From a checkpoint of a small mixture-of-experts model trained on Wikipedia.
Size: 10 layers, width 128, vocabulary 2048.
Training: 524M tokens, 3998 steps.
Below are experts of layer 5 (counted from 0) of a mixture-of-experts language model. Rows are named router (the router's row for the expert) and show model dimensions 0-127. Each number is 128 + 32 x the weight over its row's rms, rounded and kept within 0 to 255. Numbers have three digits each.
After each expert's rows: "comes after" lists some tokens at least twice as common just before its tokens as in all text. This comes from a sample of Wikipedia text that the model never trained on. Tokens count by the router's weight.

# expert 20
router:147071156115146153119145141166172101160089095203154098107124139145181197099130134177119106118118209100082098134175115170089166113146132130167172109182152199097129169115164151111144140090102118150148135087086149130154107129170137140107114136096088128170127084124126121135066139073162151129090100095136093079192109105148129083207140093064146103113094152091106151147089167129104144132137
comes after: ".", ",", "-", ":", " of", " \""

# expert 4
router:076116093087140172122175153116124137131161125199123111139123166155133156109133159123137141101160078196118123144145080161086130204104151080146039192121119184100128100104102173179084101124120141111094123105110112173133170139135157158137149109152156149079140110073142132105131172074113107158157161149141167099089189094143142195123154126103122156144134095099155141170182091132160149182072
comes after: "ed", "s", "ing", "ated", "ation", "ted"

# expert 8
router:139116150172112175050125089094132166107193147131165095129140045103141185133141154144151148162133092169074154169119128173110203097119170129130176185157133069149116151082132096192130144124119136113122121138126154169108141154140190148143105145084198153103156116104085180129103129138166136075133088104163109124074088078103122148101151144132145104113149133178079167092152148104167100095135
comes after: " |", " ", "|", " re", ";", " de"

# expert 13
router:123107187142173163109066102176096143175082157111138067143124154177136170158078106145076165173128176083113182133143131161134150160105160120153100093123131092064149064139105158088085130110118106098077081142126077134146103052112140124158143085100115111114111095070110173164106111194125121156115103117142114100168155186143108155146108132187105168111090136112110178157101130114141142079099
comes after: "\n", " (", "S", " 19", "A", " U"

# expert 17
router:147133171133128091115064183138147072154124137133142109179160162175139096150132135138127061124153107097151114156064157102085086132099134152139149160143133173071124116158207083137146103120146129146185122096150163162152150170141126107087159179159138094151096180156153116121120148160173165178200117134137192124098121166138097150105084146088111106125122036143162109084135179127153124074163
comes after: "\n", " 0", ")", " Sa", " S", " known"

# expert 26
router:114156116104137104193140163083099163115168162148172150145160134166185113100080114179173082072150135186183139149133052149122149155128109179129053123163149122132141103131122143112109094123202128120169104158158138159101154165112094148184127116124142106113147149133129221142175137080126132095097118161179168175156171136121072168136149153088105130100148160118103131142132120131169095115204
comes after: " of", " in", "ed", " to", " on", "ing"

# expert 19
router:125145089169196104140115132110128157109140141128091140210097166166098097140129081113110166134177087131153144094162120156087103123119211085109124127204122194104149154115116162129059141101184088153148084157117127085119159140170150122145170173116151132128120073164131128124042153148085190113156138161160118190150123127114073120144091104108148126094144109111124108085197115086148141137141
comes after: "\n", "==", " =", "===", ")", " =="

# expert 27
router:121085177148130109105171132128120089104064112087086105154144122116087172100105131081094195098118102119116102155096116121070180092132064156127133185183066135119147114114066123140112077174135112138127141102135172091127126154139154127133159108144120113108206129141102171152097179146114115116162164134089088104130175079132134123154123200135188108135136180054156107127120036111123114111111
comes after: "\n", " |", "-", "|", " \"", " ("

# expert 6
router:178153119108152101084137132128117109172121161114088109095142166092132098108102136136141163080135193122139203132096168140099167113145047104079139092186202082149093127143130180186183174111110161171105142124083184151144088191165125161144102114145107143115133100135102135152057151159157136160122076078097133158119160129135099143091074150101176118146124129170171102132167147146120145094098
comes after: "'", "\n", " of", " Mo", " A", " E"

# expert 1
router:109109094165124102153204093124123125080153127119148152129206124110085050123135125145112172218123092104111116138132197105096123125116151107185153088084107098159167097144121144092115135101119094162133165109110099166138169133143109174119198153141181102120108141102103146134141119102103070158085201098183097115108104116098051129130171083152125141134151105151170094089115094090146166093145
comes after: " the", " ", " a", " c", " The", " f"

# expert 30
router:091167145124100156162132092063175156165155117132143164085110086103181116077168088059168125122159137122173136113129071126129161093137114153103078120146122095180149132170147096066158115149109106086157162113121152111170094081130126108141135151146186138140130117067087156121106096162113117185149148114098100089085143144145137119210182131160166160085123126092167121175164079147184171139080
comes after: " ", " the", " a", "-", " 19", " as"

# expert 5
router:099096101111098116169159095129073130139183150143157172091136114080119072122181097140170141098151169151111117152080095129180139179180132171159144116118140142144115118143112185101159118111118164181090179085088157040141158079158167115151145113118112081204115169164103108141087142157152175075145143122147133143129150173132164118144100123164145129123116127071112173126116055084099071108099
comes after: " ", " a", " f", " c", " b", " st"

# expert 15
router:158146130138125111119079128155166103080149127149048159161143068090104112114140106165096116159126093105123147099118053089163124101131133124107155089165111145099086115092156101100116119201141138113156108158163092071081153108073089155129124139128101113102086147119151115068158132138180126184188161118146132157197100126111156117119086173146136085044136141135114118196110071149091194131146
comes after: " 19", ".", " 18", ":", "°", "–"

# expert 11
router:144082052141120135135133106074165186106083146115103091115149149176097107152147185108083128066143178130128159104121133100061125092146073130139134163114119114137128181167126150135127128092120101073129093165162104129173122108102130096098075149080099174173120110149164103134168168092167179092171113134183088174109100171118161104128059181114092095117128081120156125163161137206115127143123
comes after: "s", "\"", ".", ")", " 3", " 2"

# expert 21
router:114117126118106148182134120126078112146153123176153182104112163026092186146135170184116110141125125067167118081131116162130094088127183115148132157186117116139192216115144173107176111108138138108132131130124123082153103085076153143128130119125100191173103130095139081166104147115097173205073152153128095144127130119131145106103117100169081157078087161150084147128146137088128140142168
comes after: " |", ".", ")", " F", " G", "==="

# expert 23
router:083096199137114174099153160129087185103113137088142154145112194181139099096131084140133186127090138152121097109161114136087160097161152115102132105153143175171164137127086083105118145146179155172151144105079145093110078153129107144100163135137148125103094135122115164131180160053156163134130145099174173158058085082153128101105162102155121064130172167101140169062160101082107153125156
comes after: " the", " a", " and", " to", " was", "ly"

# expert 29
router:122163128162122126107119117119190165080130081111097163096138061125091142096164163104087130126120118145063131157175079112180134074126169105143114166103116151154129087145096132118117182112124145093152076199138087138182151158167100121166165090194100195140083093179118139133088069127081114104119156167158136146101091085141099128140143119146146072102159121097200140134098080134111129078101
comes after: " |", " (", " ", ",", "|", ":"

# expert 31
router:158125139113106104139149120106149108106111154168170148180080164112121159112163161116070133147066139062110120070139094115147105178089135151065114110104082174116173094123079168161105157089074161167095132109073161145144158133194097123156128137138157127145115151149076110111156139195153059088124139158118096140159076091102121149077097120140078092166192076132075129159172138147143121138108
comes after: " 0", " ", "%", ")", " 1", " 2"